{
  "activation": "squared_reglu",
  "moe_layers": [0, 1, 2, 3, 4, 5, 6, 7, 8, 9, 10, 11, 12],
  "normalize_top_k": true,
  "router_noise": 0.1,
  "vocab_size": 2164,
  "norm_eps": 1e-06,
  "lr": 0.00187,
  "batch_tokens": [32768, 65536],
  "seq_len": 1024
}
Below are experts of layer 4 (counted from 0) of a mixture-of-experts language model. Rows are named router (the router's row for the expert), down (a neuron's output weights, with its number) and show model dimensions 240-319. Each number is 128 + 24 x the weight over its row's rms, rounded and kept within 0 to 255. Numbers have three digits each.
After each expert's rows: "comes before" lists some tokens at least twice as common just after its tokens as in all text. This comes from a sample of Wikipedia text that the model never trained on. Tokens count by the router's weight.

# expert 43
router:116122074151113136094082131173134137158150115155130139131188095113088113124124111126153111119176113179138108147115118143107123139122127157128122148098102118121144126145133124149114182125107136108158160142154148121126133118091129085146128130
down0:146160116135100141093143140146104111178135150147096149144110142150143143103141118124148123116120121109143105160152116105107122116126094120078139107153095133103137107139163149118150125114113118137116121099108126148149095158093138161162147156
down1:099138165170125138087153135091151144129135103151145102141147133106109151139097152148099148126128143104158095097088138170113149116155161152102133135138097102136115141096165117170109135113110149110090114115093125103163163134142119136151121130
down2:114077151131129119134115147112129167141136147141135095126165116146112136149143121137090123100169147113164151128151125131102166153135134101105098144110136120105133133149177076115112136147102114096123142153115099118115164158125135166085126140
down3:126152143160114133136110091141148142133134106118145135123098188078140129123155115135135139090078124134109113134135139130165149103149142115116134122099148135137115112119136098123148145121113109115128112098122111119142118171105193119106135127
down4:098131104109108145135094115104110113099187140125120161132119107106115108096128138137123109080131113101152087124146110103153151108153124124088124163102133109117083097109118118129130130134150110126149141145120129137145142141158100082161064118
down5:150104141120163078154130132150138136139133151149101129082082161112102116098159149110159117119122175128145089111130141124132123116152124150127148154110151134093137165115127134119106148153141131113141091157104146131143102142150145125132136128
down6:090138083174142144175166133113095148128101162155132133142160134115129110142107107135160128163106119149141133179143117139134097153139117138158143133135114067132143105086118130173151139120123175169139124147138082145155150157096114117115105115
down7:139098090152087111151140123116123112127128115117111129147125104139103097119114156162144082169126147117152127093100124147134139134117112119180135193088121150165146148157174112122108118112135106124139116174111108149088110076141155138130132135
down8:145072139138159144095137186117133094124135069097153148134142107114135138160133129131115132127158131128123144138112120100126087108107119099143106134095118123166131132108087131118111119129124112155141111133157126124102171163126131139125156107
down9:122132142128083132107126100111101102118123091082117166118117136150096184126118135148117132138106109143155107122163137127160116090142080130163145104119083107136182137154143095084165106133107140102177150114072173151141167105095124120137055116
down10:109124083157150176134103119192098125152094111150083136152107123112137148139114107109139109108139089128109096105097175124166126127130146137112141119158159133106123148120095079097116138098117152173130139103096134149085137115076069104099146074
down11:100138127126118123126140130148129152121099131136132127114077105121139139127121112114106072131128187110145120123109101189134118137138146130114116117189156123111161134140097087138114153136157172152143120102121138128140154092117148190108151118
down12:111146132147133155085110138096131147131112125157133097120132128096113125114105183099151126125117126134128128087125110133103100133144122153117138117183155144144097137117140155117117152116112115084135121071138123132140152107083171139110156138
down13:123126133126148098120089072174125087110102142117147173168093094096098136099131127144130135157119128124144168139085137137111148135097139118124147145111106142121166169130115173123135122141116163092112075076114105103110116099162159108122133142
down14:143118133127081138087136131149159097154138097120100103140132121107086149098162106157126108139138161126140121085114093098081120158091129122128082115145112085149143160080117128147083123170146102145108132136124106141180097151121157155145096101
down15:079117184144122171147132070127101119166133166157066166121129177103110120119128118106139122169138091146105129108162103170153134155119138157093136141147106143143160161106155104135114166127159132098150136138137116111117151110157132124148117132
down16:112121122138125147142149185121115129127152111158164167109109140128150138099163153120150143154090124136112163140110110131094096116153130101149065134121073076141109131149106134130131133125131138128127132178130169115138100134136178162142082125
down17:133137116094173108156136149142096139123123139136140132130158145157138153166134143173136164125152059150123177163169112136150150180121149156147121106122097121146162105098165149105149110117148148114132118112123125153132133149111163157128145151
down18:113134120079148153137107165136125125112128133133139106165100125105108128132178149136153135138096156144152124123187103147130109112124129130177121131121149138123159125090134151081118127148134151142121118093126159107082108124074139141124084107
down19:103136116158164103126107109127130123118168118145162118158137178150128105112139141088135144139105131139157125099094149139132154137142118104128164117097141134148123102139182091167160142157169173149126125091113145154119118137122111140145134149
down20:137091129148095151092171107143136105118153116129133099148101128131165151166126148141123078104144103149123118133126147156142150122122095111105113159131111073136154086165140165158131111133097147138146135121114108144119126117138120075133096104
down21:177157134076166127153134125076158093172090157129170154149112141095142147143121121109104077140115102143121141104128096104135163125149113123094097134132145148094150120106138105147150120108132104128132110088117108128121131113132104136152123103
down22:173115157132134112120128117097142082158136062136110132155121137098118126145151154111162121120164146116141107131118080110124139130163131120138128118130150139136109154120107127144141115139151157109125079144105159119111097095137142148105106152
down23:138159148168135166128176157088135135133151105125143177099101133149088131124122123121115136121139115096092135123123111116094127108133080093110096128110158105096163111135168130110128146150122142105095126105133124126120106099127164155118156181
down24:150107100085097098116137119149150096132107132138118163153130135082094122092121121094097123099148081118117164123111118151115114159126092121158082159118115120131161148131193141120129117164101127137141131113107104087154151117087108113174154134
down25:134120127128139139143123159160179126114100148124135136120161124107101139133179090144184112123122116112109104145111146133089146101154196130141101088137134130113123079150128114104156117122120102107076142123169082132112100109124144146162135106
comes before: " |", "0", "–", ":", ";", " \""

# expert 28
router:115098105187144160078099116155119155154129129143144139115171079109107114141142107090165121143177097161114130173123099116107138153106096103126113159124129140114127140144135121121096181151111144103122137141154139119142128135123111130145134108
down0:114139124128119110121126102131073109102119144113101156126136136112137132144122142064130152118113117129119103108113111112102146130122152129124093053059111146115162160115086162126146174127095130147105137124116107156139129119065135109170138102
down1:108101147128118092124116123157129112100100122101154116094155118105110118105128087133153147142118114133158100110172094130112127128128154145137160154106109126126150098167101129175121054130103132104135100159170091110133144144145126150124117137
down2:077117130101133136120150117130118159112119146161099151129123149122129162113146081123109130132123138134109135145161161136150136116112111140117141125109114133167097083093129131101141155129116102150142158146111072137145114148137170116133107120
down3:077150139146135121124113068132096105113148110154127144133123139122153115116132141121109154141100144141170157127113156154127123122120087146068082134149166133162124103085152153126068129122110120122155116081130170099120157146121121117118127149
down4:137170119106112128171099136163115124151128176122118132138059104157188156128119110155126086069148128137126134119149141138111133131127114115081149122150138133148129120110172144127167109151125071187099167106148081150132156119140103125120100129
down5:115092113124084142116168089105105146120152097124111093088183108147078140088100131132098109097142168105133141117145149131155183097115137124114092113147141088133095073115074143122150110160109144189148112116096110159085098188109136098127147148
down6:100113126131156101163160098162136113166087111123150145143129137169150127158110088130148079106141136144145155124117142156143156141097096106130136157165135101120151117102127095174125150134171116100130122115143085102098145065068089159090134102
down7:103116115071138142133146131109139132100121125150123097103112134157144118143099121116136138140160172157138114150162103119136145166122127123122141178074143128128165097111129171095155108106115138123064125094123159113123108121121132094115145125
down8:116136121083121106130131105137156159080135127108117149149136148140107169146182169093171155133099128102161147117115119146170085139133109131132116136133095120138155113153131091108152135116138174105123124125159144165095127132085129127109135147
down9:129108114094127155163141128102175150143126110113111153103144076158137109163128125168094119116144129156163117083113123123143160108121154123136119105125130111073155182131118067179115140093141071105127088101144146112135100157159091117099122126
down10:110120130132154100179165121122082113135155115094132134124159118090107131159114118122099067153138147138126123094103131107112133121105121155106083115172107176091138167127093138169170089102128148144081130120109137156130115148134129124128131171
down11:105125119103089093146125105147126120181152138118090083125105123112183125103118119124152127091156126131127168129109138120128126094129154089117125128140104133119177140112110175125145140107068145163139167104157123130118135151151122146142150147
down12:146135157155140167142134134150146099115159120118164153109172100070112136107146119137112133151133166144169109118108113157188109142139125139143116100134128131072107096138097131179112133113152176123137151139131143133120154130141135138132130143
down13:138116119112144135142112130128129109113149175124126063114149101148133122105169170121108163126128134134142137118102115145142122127139092139162133123113176122140099116120093151145088135168159159183160121084126123130100126133110121151102129109
down14:144158112083149131097157162144089140154111171179136122143131153146069162133136167152125123124126178117097125143096118112163130121114118100171136103078127106115111136127133134132150126135121141145097142081122111059125154111099158133098085135
down15:107156127139154145158129111156120134111114131135101101146168099147083156095068103139153116140092129163163136142126144124146127137108096141130115133111154134137147124079120132133125120084077179088091152139136144101106139122126122124130138163
down16:091128110145128107102110139166159145120134112121138118120088108125109117132133110146124191155140190129122146129100133110087142115130168127078096105091126142146144151142109152116140097098123128123090101124140129136114137119136137180159094093
down17:125121140151186156157093084139149142134123160161155152075119121150091140136109086118156140151141129091105159158127093143105166117094121139121160110144222192114152128119136111141115129103152116126088169137104155161113095100106081130161105168
down18:118165102116124112116103146143124147111153098134178116194111157140105128201123146145126167151130148116153137123189125131132111111142099203162175093134127134127155154119116130167131105097106127116155117109162140139115136180109126107079130151
down19:112116089124081140099132151107096181112142127178124113146152103127119126074089133144123094136124148125135154086137157111148136155120122092141109128140137151121147164153093132152168142142082129118107166086106114170120103122139119111136094165
down20:120109092099159122106112135134113126133158135130142126111129108106088079123159120120098158153168148112155137125132109084144112111099123140112140133153119128161131144103078084110112103109087132090108103138123150127084142077149148146154142155
down21:164136140146099132103073104082111100145090121117104089118115124122156156133142141108147151103139153120143096122114195079082142147103118118120122152104136140122126121157116114111089136110118152096148148159133129154114143166131147191111128077
down22:143133123144152093144146176131105111127116141120120130093134105137107072153146128081122124093135122092120128145139154143126159081119116101111118154066125146062144131126088160162092099132079092109124117086078089137114150120155133110140115100
down23:117163105145098144131157124106130067113126120116117142136090120153158120133124117150066129110087172110072150109101151122125117134136118164159144096173134133191130116130124162128147120080082136100092117112141111125148114189110148147188145131
down24:100136151154104141107097111110150164146132140164101117106133139130131132162107104139106086119080090139079121141122118078094166145096145157136134113156115164126133101125122139164175124158124121143109099099141136144108152177144137117147071123
down25:111128148100142145106114138126100144128104117176109142135148141102123116098118105159140146116145131140158100135123119162105113120113116105125119157118095182156138126089149076138112150110145143142132125150164136085115098122111128134080125156
comes before: "0", " |", ":", "9", ";", " |\n"

# expert 40
router:122093150151097166095093124126114152146150116152119111136150099121076143149120098103141120140160117136123155128127134134135136147130146101117092179128120157147136116144137107150080174100119133103157175116152132140143142120101133111139140156
down0:162139119102137107168136121149140088072115154110143163185139135129134151151151120083106103104173096149142133139136089142159149108131103130132153121114122119110099145088116081159104159138110128161131110164103156090140176126086175143158135129
down1:128135135132122120118123135089122114125130116142116118107132103134117122192122107161120120103141148179153131136152115133095162133151163144119103120115127122086155136132088115153163115128153138136173183142141099168138144122146114128133106121
down2:134124138114096147120162099123103119136120122126143166105104104122141129090160134109087144100123184163167123124128110118143131104129156133176117146113123139111122093159154082133118157095145136136129158145173130109107147117115140092108134147
down3:118183125163119126160109107108114129088128140142128117120138132134169091145125095089140156125147123123128117130111131127105094139135130146067105165125133154123106102121084115103152073094124113101124114085130119118114124119119121063152131112
down4:101130133156110075155156090131118106177119140139114114117129161106140135117135138096135131151125121126113087079156127113133105136128159054106153110138109158129160121136112114151095168132171107141113104145120113159154118097091096119143132137
down5:173129105088169107119087084115110118142152124085166157188142163139111153120108119125131114132146124153147095162136125134085162130147116139134102121143101158109141142097123131098144102107147159122154144118171126159103114099112163090167114094
down6:107146110138116120150149121143075121148145136128093124134144148107098131122181060125155112156107145136147103074145124102104103161081080152114130102133107108150145074132161100154068110100143112134092134147099102132121154090102145105137115157
down7:134156163145161123155145151135143167145093113113131138096107085130094083164128125128140144140131144168134170086173141134099157092098121119105118180160109111137118113157142186135124126145133158151137098131122056107127103131125113176119160121
down8:136137156054112149102106128159145122085070166111137188115097129126135131134161108172134087106135064126132119121116127112142082129107129133202076129128121097096143174104127112116114120137148098112117131147139147160146173151141113060076141118
down9:092129138107104143118145109127144144098126122097145168136163152144116112090158095186125114103172104119114141148135101079119126137142139138135162152139103169155128093129142123101090158117153133117135154083142119132042127127137128132101118072
down10:094125126130158147108130087118115142150154115146151120113148111113086134096113101162086128126135139141121121140085136122119127154112092115157142128129177128142109141147138109101132134120138098111142119105123102149102148076135137105171103189
down11:141114160143132177133150106125110143118183184130130104116123139135160094117094107119131154145156136126128146144177122186102091124176139126124093108089136132130134173158138140139113097111133137171076163095127128109120136075149102110105140096
down12:152127152134133152166127113119142120137129121078134144115140079112162105135159115157107095117122110093137117141130118133126127113109144112101116114105142141143125119083144149150133124084137124094096144121068137148129087191173139097142149129
down13:144134131115111125090109103112146162105084116146152144135068138119147123155111139100188110138196129154140140158172134113116102130092108124142123085107121135120114129118108143153126149109122123138155122139127122159129148115095152102122137095
down14:108138158122170109095085096141151140138112159145144131113110169143158102099120121170129110111101140133118112128128118125160151142126134152086128124123144143128111128142133130134109142138089158125120159114089119144149104133092131081147131157
down15:136094101132125103126159139170121135125082131082117082124095131105171091159129120136160136131151118132135137125122111109137102127123113158114148089158098117144153148119120122147124154140114109141130156134088113115109088140119153149138143149
down16:134081146121160097128089133082139150105133149161102108144140172128123121090162145141152149162200158094156134132131103113180172115132119121088149153133107165099099175106141125104128099161121134132130115146132137124111135106112148117137139167
down17:138130110111148109171104129123113129150109093127093095103095080140167194114130157121111118113100121119159155151128119150162140128170126116143109094116084114171185126131141103150125148151105155069141166107122098134173159154088115124138111150
down18:127124167129149132113130119144111089153125113155137149131113090106122142143141149119091142106122104097151142137093171119082110162144151115150186145120128120166152118127134136125150089111116096112164112103141105141139109110116151150088131109
down19:141178119120137132105137158126113096110167127119165134133121113177144151151119118126116079132114114133171158107133169135091111078113139149162137088129124146112132137089142135132102077135117122164145102131126110155105112135130106153110135124
down20:159152143128096124104140137112127123137117107130114086107114144122157113119124096177118176141136172156136092152091131133123117136131161108122084105112129112122131099149107159177143132161138130123117116155152154102128127159159167078115152113
down21:100138106105146122143075108149162106157153120097097152091157129148107145137098110163142125142121116125169128165152143083114136165142122098142129113127130161109109176121113155175089170136122103075124123128092131140109082125102174118124139111
down22:083072119115103093134143173091156149145108102168118125111161151159116139129132095136167099134096155156130106101117088090144119146169104105160118163148116148152139127142103123131160146145101160100158128126116089121080161098125140090113147109
down23:138154104132153132103144079113116161122090150101142167116134146149108132138133124134106174146130139137102098134120094122129135103190134082125145164104104095139171090128107118104113132143125136119149107090132094127138133159110132083129167136
down24:124160129130111118138104119130123168139133138125139151113134120141135136128166128116150169144150149126121140137154124166110118107079128134143143120127180123138145124132143118146145141074183130087123148133186140122084139129107120128100120159
down25:108098137152151133164112154117188119140134135092158102106149179111134130118166124137107098086129132149127148134140120112117124140122102139141146138177143123091108098131146132100145091138142114166103112130120103133152156145156152155139149133
comes before: " ", " |", "|", "}", "/"

# expert 7
router:104089125177127158083096117156113150163140134137137168143164099097087084125134093094149143131210136132142157138122123117123106157105108114135122161117134173131135132142159139145109146104114124107167145116149115119133143122103107115106107114
down0:135161121122133098111146076107143118169107134123099186156117100132089135109159122134177135113120108083142112119147154111163103132129111123100123110124135109121137130177149111145115130151148095102128108095116132144153131125162111111162143130
down1:139128155105116122151154109086130166113155114164124130154159087119118093074097137122166144149094127133147134108111173147105142093122117123172127161125151126124124132079134181118153129098123130142103161141126127114114149090140143128152146174
down2:115135148105161110096115184148172128126114116093139126084166127139183160174113149103172135089127148112124141149083142128124182139110163151093162117161171135150096158094091129143136085115114142130125131140133113144155097138083151139131108100
down3:107092098155129150118110120126145129147127121099124153100119122154159119113094132118136092114110116105087133173149178106119147108141145113154148101131151102108154162088134141079146147073165114141140150178119090117117106144175134138126134121
down4:097107155093095153079170122130052084130125134150127127143101167095119129113115144121130129111130131090093148146127129143124085169082128153118155165123092133137173155140130126154142144136138151134166183151119125120144156133144167130141124153
down5:149129150146145102138141122129170110104160137148122072069139116119107084129165122157139165127128127148161087113143123150072184117088170138158111110107123102138139088140132111116124136102122102092173133156117122118096116115120131150114138120
down6:140158171121111152138116083114113134128109117141124131149145103139119113144153114115146136124129137153162094193112113145134125113116129145102151133138094095165157182109154127104185138124138079123101138155144113094151110147175127124112159126
down7:116115137145100132105118141153096120193111109087169136118139125156171088113156152129116171116108073151114110170153111141167102108134106134152143113131119091131138120097098144104124139109143100134104108113126147132171110165136108096106141140
down8:140116107179089108099130114165136150130114096105123095142057100131133184084151137167114064166148092089114147160132142150116151160145123090105130120122156135117118106127137141152102154144111125131107129141110112152091114135116116161109089095
down9:121118121148185140136115150106139117146099069119136146137149158152113102120138137153157124149151137111185116089060183138095152115089158123159149118164123143084163106108161146104133128111144093135156153154115128144119120097117162146100182121
down10:104130125134156151100107121150074126110160100129120076130129103104130116112059151195114109121128119147102144124144104109137122102095133120131116116138098136130111137127162136109137143155108125094114149130104134094088114110115111118148135163
down11:156106173142185140134137104109166144092111150089132125139158141134140106121175131116116138087081158123121145145130136116100167136087138130096101103172118110112123126106123132114147127167157182145118116124152135142102119119110146140143128141
down12:072154140141150120108109154124139112099146172108138136124086116095151140069105121118121142121105145133116171119113128110155113156117104105111112145151132132092130107140156095163100122137142140124123130102119119100094120181082109135142138170
down13:156095136089122108167147139095106141151129082130166095153144141140198126131148130119104110091164117127146122121181112114144114139126151146127134140145103135121148125120093100141137147112119143119150141156086116140150117151106166133107126143
down14:136118115154102159177122105115131120135129141138125103126122086150161143124166150129130127134127123174099126147116116116133098116104084156128119175131147122129109090135071132107114130111151111102144101117160159095126098073144146144073129105
down15:115133137143121133148150111105149129138119140145142109087179088111102108109110116164118114079117131055126122103164163101108166112129124095124110108135114165187114133149128093181123170158110104132114109143158134124129124114138087163125090161
down16:122127144119114097110128143114111141128090109165148123088141092109160159120116102194132139120121137140120125142100115117167152131102107117160118114130154149116115114119148147114131137116102152092126098133110101165116135111137141122114127071
down17:128103147115138135112114173147095146119143104126108162146138142141151088093173138138102149130133155100096086115106144156152146112133150136153137140125117083133103092112104135109143106130109160079134103067129099137152121136139143121129125119
down18:149112116143135163111141099192164173172111144127112191116141145138140118110141113117107130121148168119090148141128146128111124162139124143167152110123126123105122194139140148140155157144159153142114126130133103143097096101115174106168162146
down19:118135160143149142112107135148126130095098121084147145148164136080113134151121087147091125143084155106099113105145136124107138098188084153140130124133156122137114134124105153119144106138118147150110108176106138122134127181095130133077143171
down20:089130102152102104121164160140131122177142115112115119149102103146132150162164134139127175136075114109132147145118127169119149116164147134148115177092109100114118089126137127119112157114134143108143143165138138162135100105111092133097101158
down21:080157128155110173122120088126085147129155120155138136145085117102133172081170128140143104162127144096132108148123128099143139100115138109185118135119107104077148133178114104111114121140162158130113090113116100151152136106152105147100144116
down22:149112112127067115156125135156099117101108092128108093095145110143152142158108127106128144124108093137152141097161177139098139119131145153113078117134099167140137139123139152103120151154090115128150133122134156149174150111141125126121151130
down23:117132141101123156134145121089124149132101137132122147182128130161121121110130149111090121086107140110104122136112094102160095116143173179125134157110133113089120118139200143138088125153143113137118100157097125103109148091173143129140128093
down24:153152102116138158136148112154176129141129105110156111156145126155142107150113184076101144141108138174148106095108082074137115096168166079128125165118139118146152117109127124091146111159172135115133141131138143105135140120135126106152114111
down25:124083117148100124093160087102114133134161105102105114143149117064119089086115128119119125127089087165131129158160173110140158119123117116165142170115103137107098090121096114137157105155150102153121154154134121120145138107164100150095113165
comes before: ",", " to", " of", " in", ":", " by"

# expert 9
router:121068093167102157075092123150137136173125126137124128121150128115088098121156105093178143108137102135134135173148135163089120143132127137121112153109118134125133134185146139152093177150142145122129172127143134133136142104099123137122113115
down0:084139111166104124113121148141131139137034134106117145107140122127172145073117143091117115098119153157085103135154062131093123108146113134137063107099154132124121147123111096087129151124152135163142104165165093139119135108104142147143153132
down1:099120124142149148160122075141130156128152146102129112101133144111136117089093135124138142109152132100093161111131127142157099209083182145093124137130136116127100159091106105128126114153135120146128135134088174137120106122135126114177169132
down2:103146157157101113113112121174095091122125148131112086118114148172092118117136103137111121106138150186179096114146071132126092147104087111139090083133079091139152103103111142117135101168163139132122132098127129145152138141125145155140114131
down3:152124061135184134102110129101119111096102137183141107112121138138137132146164159120148107091110145155189122139116077159114119128128134089113122122143131171122109149135124098106117139141126130121151108115114105092142116135117125124118141116
down4:149112151133090120146131113146170145109115099095167105168121102080065122092151166117122136140131148146151155111111162106121123105124111145124128144116180151112105137129158127178131088133175082108148119135135102103132115140124145126110123150
down5:120101134136153171162116097131138164111122081125131122119115135143188106094112095128117066099136123126127110151105110128094121108149127114122103119141126139102108146108109163106085092124134162156112097118125137142157174114149154107154105169
down6:121141157143124111126095126158087150137144103094083110102143120125171104124126125147159111049151111105123150163141137134091126106129091149099156090121106130146132111160130155103104104151132095124165139131114174143120073115107143141108099154
down7:116159144130150134115135142125109099127139156115135107077129120125102100118099144093119105107090115126133150119135100134168080134095126146129124121091117111110078123128151163102129138072139123109124128130127111109151097123114091108141166093
down8:150097137174143129131174100112075083139103133091133129126129117109131049145145150126118095186139091114159099112170096162140069124100098120135125130148143144119160116125128137103109133091128120133127117113129157159119158091106119116177144161
down9:137135103121130146138131121143168124114097112127129162108144166081147171126128120082093064140128111130109099123112123136105144164131122119159124143139144105126150161140110145103137135158112129134112105104141145080128177106135125154067133141
down10:175169112135159097183119156136100115152126126119134120152153149113127109113087155173115127135128150168124100125158121133128094084182115151133134094129137152107153161099125117088124135137120149100119132132119141104139108127109116129140080113
down11:074133162119098138121125121168165077131113086127123161148128140156140108110123132170129094108111120121126069122114134148096136128163154169108114079126096135108123146126111118103134099162131141104088135128126139155108135086098116153088092138
down12:148161170146098154182121129107114106101131145104108135154134118079160116092135154071124176140115138145139140138145073133075123144147135138147109152113151109127136100113102055102135147120112170110124112161136146151092129112148145114120191081
down13:110095153118173125134128142112138152148074171154079126133114129150161117109132146159127140126085134091106131113125130129096152112103095094115083123164077141119130118118136141097146111133149126102160146118168150145166124127118144180135125122
down14:143104165088116133115137094135113125128137103160127111132117142137090115136109098102129139119159116118120113133140105122110122149133154119119155125121116148139130132095141152140150150120137145101101149110100122113148105129167100162158102163
down15:101094146116117105126150166106154092159096137116122095077149153161166100129108137117103111108094149139095146124163135119087149140101146135106129095128126115150174130142101135127132141153123121119129165110120074125162151153135131134126135100
down16:136146114125126127114129123122130128182125129122154105105098142145114098134099101117141177109130144115150104106092079143137084145137165155105115117123121139145129142142122129142158145092090126129088153140106106159115126127145098154122115115
down17:162089107130119118116153107094134153071123135140081115159101163128154150116110086132124106129119153135134147086150088132155129068089116147104108083128134123129142170168121118153111094101087127160145121161108086147098181143084187133154092151
down18:136178101120120068109131082164122145125142115167109109151121138158150128118116109175113134109133148150152138149084076124125145086129112176119128141101160169120160137147108098150186130166145152183094147123125166150165094130097122130074132146
down19:154136165127100106142108155114147118165131177128128116145181173143105137122126109131134128102152090149153146085147127114132135138166106127105101134157131128152125114103122172126123125142154157133150144139166149105115136065132122098088082140
down20:113154142106105102146174133160120100121127078147137088086139100151171101065114097122130170114127089101132137118166138150124116130099112116110139140114134101117125150148132135135127139160143096148153104138121100096168137132132135127153114130
down21:141109122110142137145174131105110147143112091145156147147114135135121134112093141141092085147129108153107161141131103140116120116120133153145152136155143097111111119165151119146151122141131163125143108108122123116146147161086112135147123128
down22:153160116139131149155105114120143092096144127143137131144145114139094094167144124158107144118095084129140120134151096081120080120149133075105120114136159064136121132105120101129145121144145129129135125135098086130115123145133132110080147113
down23:116137157123116126168104124093099175134123106079150109116161142119112118187141143173116124125168189123128102139166112114144097160132141174114162116097119151126143134170102147141161110129137118114121127118140134164104117095118072132103121125
down24:116179097138061145114144133132117105121150118169125134132124107116093136162147136111148118116156107113145150131145125148105096136151147116168140092106168117159150109166097141095141147147167140110114153135135148097116127144149132099140135113
down25:138131151144138146105156122177143118132107108144120173160122115139139167158161130197123146125107114115143145120102067106129120125120121118126149144149160108166142129132110113133118122090150141133100116129127148098104163136096093110169125116
comes before: " |", "9", "0", ":", "4", "8"

# expert 19
router:130078116184114160078099110155124138151148126129127138112159104106115106102118094108159092122171101183136130158126103131108133142123113138151097161106104119119124142153143139115118173121087139135129170148172148086136130111098099122133092120
down0:150112117133137124126119147105083115096126137151100154127128130078124125125150153123149110172093133109114135163124087105125117125116114171103175110186089135151158141108115086084122132130143080105129167190127137170132112149140111121083118102
down1:123171120115129122129097180131126101148133129127116110143125130127159115147114129134130161142160127129127151148133131078147116102158115200102155142118138124136075136124112122112171127145148156130142133109175111129092148112157124138186129138
down2:164128113112123150103155113117171118084130129155105128108117121116107094152111133122109144105113100130161139154130164166086113178144173071129108124143122112117124099152129168104167104138170129092117115160137114151108088129087141131136107135
down3:134143140100088123099133078111150156155152101127098116120121150130093118146103120130148175147123143123103135151141148127136119106123118127126165119112135150171137121124092102133158094149127176108138136098130129096113187168145122103130123108
down4:151153087121102104128154115137162146129114120145109131133107123116171139136086115178107130127138133128143136167147133116113176155159132146093133110084169098123138161138107123097080133111183141123127105128135137160060099120161172144113147133
down5:170141121085167158130167138073134115123137108202091113155138146134164105155134144094119163107103135123111101159120126153147108116131133125115162167113134151132120184135148121141140127161137137120108129145141102122116135099133141073133138143
down6:144099145119173118161097135119112111096132099118147139106113106136139137133191109113100098140122112106143130143129149158149131142109107113137122148143159137107124183149107131172140137131131092119118091124122116101135119117158081164135132142
down7:102138124130112152119146110120118110154152131132127109122117136136135139107128086086152099118169163100115133157184063093117114122107162112130107142084112139113149184124098121105157130103100132119137117147138128132122110102096137127084067155
down8:154133068175103146135122133137150142128129092123146146115083141149133121102156128114201140133139115114102111080128151109137150145135084095100093127158124187124106130162102127136174147107110134133141078069123108138117131153139125152141133147
down9:144071137131138126112134114153146133126109165132148128155131125146147156146145118145095121147145151141112130114107142166117156118080108142185097149143128099135159110127114129128123165147123105086105097156143150151131150168156090121120137093
down10:112113126152122084127144107132120158100139094129144112114160128128119080116138170098117121142126129121147110140087139111140129124127136135097134130150113158198155112114119114133139116095113117096066149100142137127136112121110071126138127149
down11:110140129148116166117149158049154125140144111125177168111124131125163139146159131132164123097121076150112138168107151148150122102143138154146083089105156132119130137113170150119116119163136138132137093102065147142152133109128149107122110129
down12:120131111147143128126143110104108112151149135128094129111165140148103095114109151124178147136123144113120158075188126111129105173088154094149137118091102178144096135129100147128150106088120149136165145147092126151100146112110098119155164149
down13:099166130096118154106145133118122126118127159141092135105137122110139163137159115202104141104136106121148117114112116085119101121120109132137120122094151138105168142096124147167117111139150100126147087157185143124088114172124133153141144127
down14:146132109153140114132138124113055133116169105074096109133096141117155122106125151149119135118100142138117172121138121141141126139141174068151153116116082089129094094129158140142131146136151129154161093165135183121133148121124151118093097151
down15:150133109094073160067139112182134129170120158133158138109111109098117056110131125119119166126183183147132119118151121115114150100098164124161133172132069125106112167124104104122134125127145152147097071139131108142179132143128132146119128108
down16:156160157157129119158131105113103151096098143150109071147137144131139103120123153114132113108151133132107155106160143143078105121126087141158135118129131149100105145113148116115136084145105109157135158119137172157105130141142157163132117143
down17:133148125139142063104099104143093117121116145148138095102144082165104112221089129121128139162109119117141122146143104080141149109155111154131107117121148127108169125078135118114119131073102133179152143140118129129075115172093144121121164092
down18:157118136080135128180121105161162148125180106110116156137141077151122125120129117129162154101148091167144125143115118170093126124095141139085090128135142133169158168109126111129166127153164140133122110102143119106142108085142186113142100109
down19:106128102174135111152130125131155116085110147169131111175146137135111082091118141135145116154139123121081167127169085121122135159160108159093120121100127133117096106133088110118112106156098165102115157150111107155118132099114160141148140134
down20:122118150137112170099145179097179106146180128146178122149156156172138138150119146155167106122150158157128086111128141159125158103124135111130145132148095137111138117118131128089130132121176078097111165112093091102102102095106117128132095115
down21:157179091116141066103119109134080123140147113181146088153127137130115151126095138140155096098125119165133109135113114102107113120109146134107123110135169116158129127117083130137116118134162112129124168196132192147121134135112169129110126161
down22:104129151098116130125131167164152094132117104148121148157114107150132167070158147124129169119121103154102131121092145142104151137136139096143103145176129132114120101120119156145150125171112145136104112102134086131150144166149121137119125119
down23:109123121114138119135100114184101162154167178105171111169125138128129174128106131156143169117157125137138119140099117141101155124142102134144104124141130132109131094097099148153133107121115112129168134126181142119144113146143151134129123116
down24:154124162129146119123155117111108089108094121171132111092131099153133127140085129115153142109145111120137131119129105138172116109070131104144134131130128153142083185074128119162160094115127066121154122170111178150132167151129141128155125120
down25:179104108117132180076141136149117118121110137122128102144133144136120115173142117120121161123144100147155155097133121170112134105106130098122158111120132163159087133146114158106082120196158120120161159108119113108087158126097127097149114148
comes before: " ", "1", "2", "3", "5", "4"